Below are experts of layer 2 (counted from 0) of a mixture-of-experts language model. Rows are named router (the router's row for the expert), gate (a neuron's input weights, with its number), up (a neuron's input weights, with its number), down (a neuron's output weights, with its number) and show model dimensions 0-191. Each number is 500 + 50 x the weight over its row's rms, rounded and kept within 0 to 999. Numbers have three digits each.
After each expert's rows: "comes after" lists some tokens at least twice as common just before its tokens as in all text. This comes from a sample of Wikipedia text that the model never trained on. Tokens count by the router's weight.

# expert 168
router:485510447488584602479429446460472490470558499551476538464565457503564560481474466525544538553483478435481602517519498612462500429525495531466488448452571541466472432464481559380456437481510434514532488446534483503491537444542545550503519477521560561521538477452572362521483489469490593504575541501442560419564492504453454572472481556435463560456488470487505566499527504590502497462471498637480443488416454485526344490504495478406449488493513496511597503474505500543491456517508569620506500440570508463578572490517521592550531454444521642412488477462529477474519449405470422559
gate0:494485447472497595516502535571626508542473571544487510420441486481481488437494426521512551549448560488541563404411502607555535406454445550498552438632488413460573503514505521483516516477459481514545494366460463469530479449423473541518492550514545462528512541439472397436522526548496525470565520469414499565514470430416504568477483501495544452505412495469570538543508464472498513583508552596601429474539489453486391425521424538384422490521553433412494451470518486519506439554486538519488478509561497506499561475532480546546531513546500590388480404511500502569493530456498455425
up0:492465581531544458504485539465376556504460537435480611535499530426591460514459473441456443549494440484522513541499547397552492490416585518592537470383504467475420490477520476532488452486466560504479494598538525542488469538485464398393402475486503510376528543493476497540519413529512463431460464481553526522507633555544538434568507503574468534472430506546457532548477496470525515469540510457487579463413518508570525502436464474584479465473496544540529492589509473427533438535523382507571436477384504467494541518526453461486587500408482501535614548456538545505566542479501465400
down0:509527579549515525526499545486525429414472585557481503468340446567405464540521506427526445498498487463543514496513485537493533478524494511455495566579499370434510553556570459526492568470417509539519546577532495442536478504448501476509507448484407468462541547510475520463540518561478521545517528494407496553581482447474446476470554540556459477525462533533581494513537534528490496525480474559481501478436557485490561580616411451493528575624472450353408556491423434475526551559516549481458556524516503533500451535522500485492550478573500400411556438384496479524457368550494572422
comes after: " \"", " (", "==", "===", "\n\n", " —"

# expert 40
router:482594463502511570611496476414530563493466469557551510459551503470453407556560518488523472452457436536514497563518520477450606596461374477415479463553445397529608487470488497511450563556441424444540500555479518434485482525536576537520542432491530508519511498466515537467528426446449546483570399496535440573499555435508479520576446478455489471499459470418461495507533596460556401489562514583391439600439577574476491554462565517463521491532550509470557402558579485519533559500457520502572507417455463492586570474510500552533509449589393502493487493485503505494476462422478495473
gate0:466479522517562483561590519448520481596439547520511483532501511484542405464478430535482474514347531557625589428472472456529434395413602591524455510563468546504487484452504485505493449460421515499462508444460465489586542540431479511527471530522561443486460492416458519470480501536524499447439502483512527572606531468447454512492536508495480507407477423453490514506446529488469565617540577470495343476485531457507442462563433537551391498516537499476499485500469544471464438567490506487570466501489486502574538445469534500528534495481491471381491357493537519564458536488442502349
up0:513433573547587474446487582539476490487499637509426514518446434535413535538530541495483441439554455555509502535446480500450476411517531507584475387568473437470487478479446457449502593469463571549440506465481510563464573593569574513462507473567468413513498506383438425536553397487506474460513406441469574574524502536456434488474479531429526523506409485432473586545428447485604495486445568470474508419431467573531432432497507453505500477461517466520500429596519610466495502493548475560539496456498515505411451495477485502466516511394509561452489479480531456542411557443492468437
down0:489456447498527573482530465410514484492466488521568507497438529547472484548420573514516446531492448519541446434375571525483417485464450490472437475558549493479465520481466532503523482472470504448510482525440403603547495466407508502447550483486447475473509451519512536433566529628462563506464462424458470456484489570570505465476469493451467619470464529580561487482514520482507572485456483571443471495437451610521476528563522530482480523485470455440378546425466539471500427591595526461407467619609417510465528540484501575531535606482515411581516402378557523480432531533519516476
comes after: " |", "-", ",", ":", ";", "."

# expert 124
router:507532477532571560456449596408515504533496484481502533507405550514416526468593588565401591441531381562483451475528600523518515487413525465508513541472506530511562477506466467462391478429447474571466457498542534473440557499540579387463574469517510474454465502517522552538534484475502506526520514465603482495452512531487453552411571526530457530486429484472395473485500428399469409440510499543425514570469510496517454439490528535458557488478511456379349456524428463487471436524618538495452495528547496507444376520451501523584425509437531472513457472463543526441521532476452471549
gate0:450448421452516475562521516489504483632460542513452473449455481500501405449409516621547608572428467492506550435442460480458529501552506506585515433512506544527479495534565481508513546492401531498493435446484455518460419474485535453474506552456474398474465612387488475450523420508510472466474479521539488479490537412510449486486478501578572504503465503565507492506484490503496474608509542516490449489476480424448493573445471454534350477569479445470507540447480465526490335620540542481450458539508507485561464460482470443593478398566557631484505479466491516560475602494539560480
up0:446439530564512488534506590482473546469544479485425565552468584460585546451538554421482464461555454486424458587436527544573468373483594435551520529497497414399560446473491487605588441525405573526427476584456584452570544461490498533472456494466503536537522507541505450525480464408496418534488471518503490597531524523555470499463591487580586520481489497519530598459577519482492539491476532548575527449533568540471568540526455574510604517443581515532492509580525533508574528501521467523620519494457443506513486555511521470416486603482541504528587456462533549472496423440528453529
down0:449512438406571554424542535444530524491408458478553485463504520572499420494468484460488400569517571507493447498453547448500503451464472423478543383580564473537587560472525593500423536414495524462515519513460444454552515499478432506536504498576446443477601578520545533494504554563490500538496562542384518476511496490519473437410590462520499502488445544573523470474498537509530453546547483517495450473402474463530549513485548593473546558579487544380439502532542490560490449576457456485415496548509541540503488498492480559584471486648434458617509477534507527598484401455432550440
comes after: " C", "C", " H", " Mc", "M", " M"

# expert 167
router:499477549537469556348498493438480538521565500601439589489474467595596514530468508489487522431453437454474446378510429579500522503481494563517391457544582532413470493484503570444506526540523447452537461475501406525472621595598457493539517466564556488531508530522539490447562443445502552457605530535466399471521568579488419517514595613491407532527494506449467414459497487473564489562455417507466502425449512559565545501433482498454539537437512470479527529566449490504450485515516538542542439395469496458484535503558583597514505474447495476499475441529462532442478493504547463498
gate0:511458449460528523575503518514510507647435545479555477527516497474432527479493480386503478485430582506434527494511443590444464456474531464559449517525511497524494544543489583459419491428462547488476445423478433530505535476462489480516461489606465488581531519402477431397490434623498439455540476488536458605480527428488432484445489567472535482500437517557516575579479446449559484510581562464493476439477589454504515475500456559544470437528474510517404399489496449488502407595480552580541488500417525473463523457497459458547529501498457575509392426413575493512536622465440491401
up0:540525492496509473554468542490504431556503565494516494506511467418531542543440564522491449578529467521494459518430459463394438539497560495578406457578503407451540606453504460455478526558412666590389491480458585512456472467538564436470410509548461506539546573430440488464574475524491508443466447535526516503469472420554507463427453555533513472564468511449482536573377593464538552475570551473524483400569507504525555494452498471499504458478527535565458397475494535499462548478544497496462467513383507437514477504499426471567486537424459556424477384488525519476560470525403463455
down0:573483456519550538467569517454548434559410534526432582501462553548495524419527473481492462511462479539597485508532541556504514447492450442476535445565494544443507497517523477443502530489474528449554458461497465462612459552410382532499601432497445419500583426488410412471575558560609546517542541489473507478510531434585492457485532502548451496503450450463549449513571514486581545522368538476502501468415547542477452593499504553472552519536493433332427562472470471524479529433384543515507491552458411508411435512480516454517522436541484405482482542431538530545446489526469501463
comes after: " (", " \"", ".\n\n", "===", "\n\n", "=="

# expert 41
router:570456529461415522535498466486517509484524536490501535504424439614523526480487533564437434563430495411577453463471428552501534396492536488474526511558526567470549477470477597387495538591505491534526498425532437488483503556474483528502476444482524461525375485525432468441555518452489471492478475454422418480562436434497429484493516556522498415468440475473504499610484538461444537428576530614502490418439447580469472507554431497549581520375488551509462508567537464488493456475544543511500452475536467419496517526522473436566511482486610582532559344483471591540539570472503408527
gate0:506402498460481419560579527514506547572382506519507538431469526439480505375547517563512512495378577494532553456475488543620448367436574539484493478503500511512509488521501531497503533486494556540560589460393494447489420569419463536548470495422486436557572504448443486534459505489497509501535494525402536555514492445406514469527509500529522499468469502442472604616528508445501455535536576427494498505423565494539473451487444500509433417515512505503525438503520466399446365537539486495525555561462483399491542446432555433479533531429545565462434440499534565525492546507569443435
up0:493403568543518502510502586530476491459465559483470554467511515375566536523500517543439472528527462595533567457439595602629459320504532464501505464514567445379538515443562555491575509549420579579481510502444587481527430506435537479544458489496474509506565499436486512513487441450458499513476482523449527536497426513458537499560525501502538482491501558399469451572480512559529402452578493518475489451486464457517506551608500561464496545527501509551506533551517519461454553431505462509539569481432426435467537392423491519516512531461531629536442442548484579519554496463510432407
down0:549483409523512536442577424404450490448466582453583529548509534571484540472470589495424576505426482550464524516482499454533552486467394439465459483535551444553536545511518492453534578542462400374552540498383469480519497469418445471499508522521490418435525511464487487433563556527467439483494500472491470470545492503515496488464635525471416542485523420540554520393455618442513525572547447519433500574476505477567498497545558552460484509575460526406418527508475580492531493526530522532453510472584500484572529540480558557476468509461510418553526498357495544484412415480520583442
comes after: "\n", " |\n", ".\n", ")\n", "\"\n", ":\n"

# expert 228
router:501499521494489516465467492473496543404431453449396401527573523471551413509493495510438430485564463551509542428541551521444500479410425464449453620473557401446453461487525514468462635558589483485461431488532425511551470464544523448545478494590539581453487531511464581538595484505410510562515489477522460539406418523558451443538483468504575512497598519513436441511494414445478471451503563393492556632461478569532460548487465471452519571518506454563578473441532496475517436447480530525556490512475526522457547495461518516494577534440505436479518524363511486536470573479407459521
gate0:488534505472538533567611470540530525559409607523492508542511544483487439447499510502519546584473543510537593476479504562507492432435565456504482466526470481444505462570528479501364562409447506443511481449491494555594498507499502495447488490499473443574507553462547414506559506596515454486557536508425493526530548478467505446457539542446503450457517446523454484567504516498538443520539605546570450477429543450499429491492455429560357559526591373480569468527477517504468418558520504505512452532385535480530465436401426495585495497508576523367465444445517478565568565506543563410
up0:572449561576439529484492537544488562550510584430451468528461448510483365501514565503533494536564542552502469536399566481502445486481553514527526381521503361442461480419503498592436541497457520513464568495528581513514507473464467467381522525558510432456548572500571475500593485588502556489456444399527515543559561522557416449481472540468499541593461475438406570528552548548451419441495575492522549384444546533487465505515541511449560521536502504471460511514464626442491507489486432543460488588500545483571497446454425488514536480558466541461510477418562574473525468449443435502
down0:495418427563431595547504536510554442585402525505500521445546468564481480469493516560517481519513517589502469498492450389530401454455500502453545515434514420538516514392468559458579517513510469449532469505486502492493525443414501573587501568536496367436494474596470504539519549555472498437459485521511494544528519511610445429426520452497387517491469441531550504467493519551587524564474545569510470626450442511442532611533483552417463470539373507432397452439501542501542524464488541502480490535543440537554436444520549454532515535480495461512520429390493558469415455446493527444
comes after: " Th", "–", " \"", ".\n\n", " (", "."

# expert 32
router:520518571439472526500495500447527546459551546484431523441412508572462498591358554532493432549507551383548533503519414503497524436535532576454453514428479585512492467486582511462382459521511509518515460542463429528472542556538519539462515442548560497468570547500491497399587538425544575459429443468409444479483567444492497612490438552500522580485507486441475501504502488548563550540499444537489442444541575555472409517434532599400516522513499428556382517461407495525505510536485521584466466422497549583489449487506569512552491450470584558511511475498479547549460546451557404481
gate1:490435540488581512449554525524500436511490514474502476573538541548432497492455502485485409464443475533545549483547584440462520452451459418494427451473496484512496412543495495426522428509648534562511441561506461516455531440451536521353581416537556471472508571463466501446484424579516475527549547417497551517494585490442499521591444599542472490550376560521529440494529571442452513566469475467499564404469408501530465597400585521540496463512526518455500515457552536498438480510576510496482585410426570495495470454489458460556470471510475451504545597426510551415515552499517412516
up1:553538574468531489554552423581518476519487512548505470555523573511478571518521434543468515420540475507593479452500538553471554410442487554537476445482396522437454472515391556551454486475482520498420486585513392516605547384523443482512531500511459522575536578389504536542532470577476555552555546485493534510506619527602496455532466499453528533497517441513512404452547594451448484485510560432546591469512439457503541513495572509503520532519503478552478455401453500486431519500475543499436507404532495519537475451543422471424484473480393412510604630465522559477478562547566477497
down1:493472485537584541478450527537456416535440513584486532584530547510455321441532486560553509547494623474515503428417570461467495534516488509502453462556499579421477494520488573471467537502500486512552526455569480490550488516499469554478588476532529604459466593571507536525462592540458395473544492470560499492490424488414508566558454453514453438509582516456472501479487529463502405507383416546363496516420520569513454427526533558592533501433423464464528590455495504426504505470429533549497527484470450477523515552484493645545526546545501500502492430549539435530524472411489502485
comes after: " |\n", ")", "1", "0", "2", "|---|---|---|---|---|---|\n"

# expert 185
router:504514465550478523399488500537446512407543527568405618553536518519530531500521431544563598441490524546596636480494412580473565472475586468428454526492561550538469539529511590425477555528455506587451445477512451457468517484488453489564480496528512526529436551477472462561563582414492555459554408477403492440436541535487554509486511504475377462442549567391452479567573515436460594489621543531504479467519472465484394484498488544444546490453520396536490521486380474465484545531445545541536488566514499489467501526499530511468499503463491490548504465466466551495397508465464451580
gate0:430469431393482497554466544514518606554420495474463457526469488468539499429555486538488490547516511479472586459470504450567588380480524473482534498515526487438534444523486534439534483441495544406452491521479415526495515427481478453484457553550510424495518597380479560457462499454489497485443485490474506554482563464476438500474471542521491516420605502513529497524416454457538434572471586532568436504346598415498490546526469505580403475490521458504571522465518523461601477610481484455479462513430516463463469401522503494620434476521520436486494469412531532552547617543473463393
up0:400457505471533513562415569515445556487490554468441478533469450419529508518528530516478415567563452508484523457472534406594556426543532407508558530577503490402535426527502573464551444485520614457382479527516477545492474408492515483447437533509453386458540525406440472523497444391468544508437479484443561600522553478504430514488469539515564542462567472531490484460458471461517450598532552565550502452386527462503422512567500535567419508460547471555552549521537543443603514582549472480531422459467513452493449433477489474579481492458517523469464468472548578502561538494479460390
down0:561520483505534495502539495454543422508460620474470545534472527536478463471413435580482536469473494521495538475443454477468504479480533445566517541521551500436449443447490493512519537418429538536536535437404497496486438475484517493517632583511433519487533606465462584606571432473433435518476494494409479557563485499546466458547609504488466496459525543523560550521563503424477544497563395453515487561440535561462518555487413573398495405529526536483391490546444528538542485463549518583601469387422407514574539534506575455479530592488454480492527456432515575509427438555456490523
comes after: " |\n", "\n", "|---|---|---|---|---|---|\n", "|---|---|---|---|\n", "|---|---|---|\n", "|---|---|---|---|---|\n"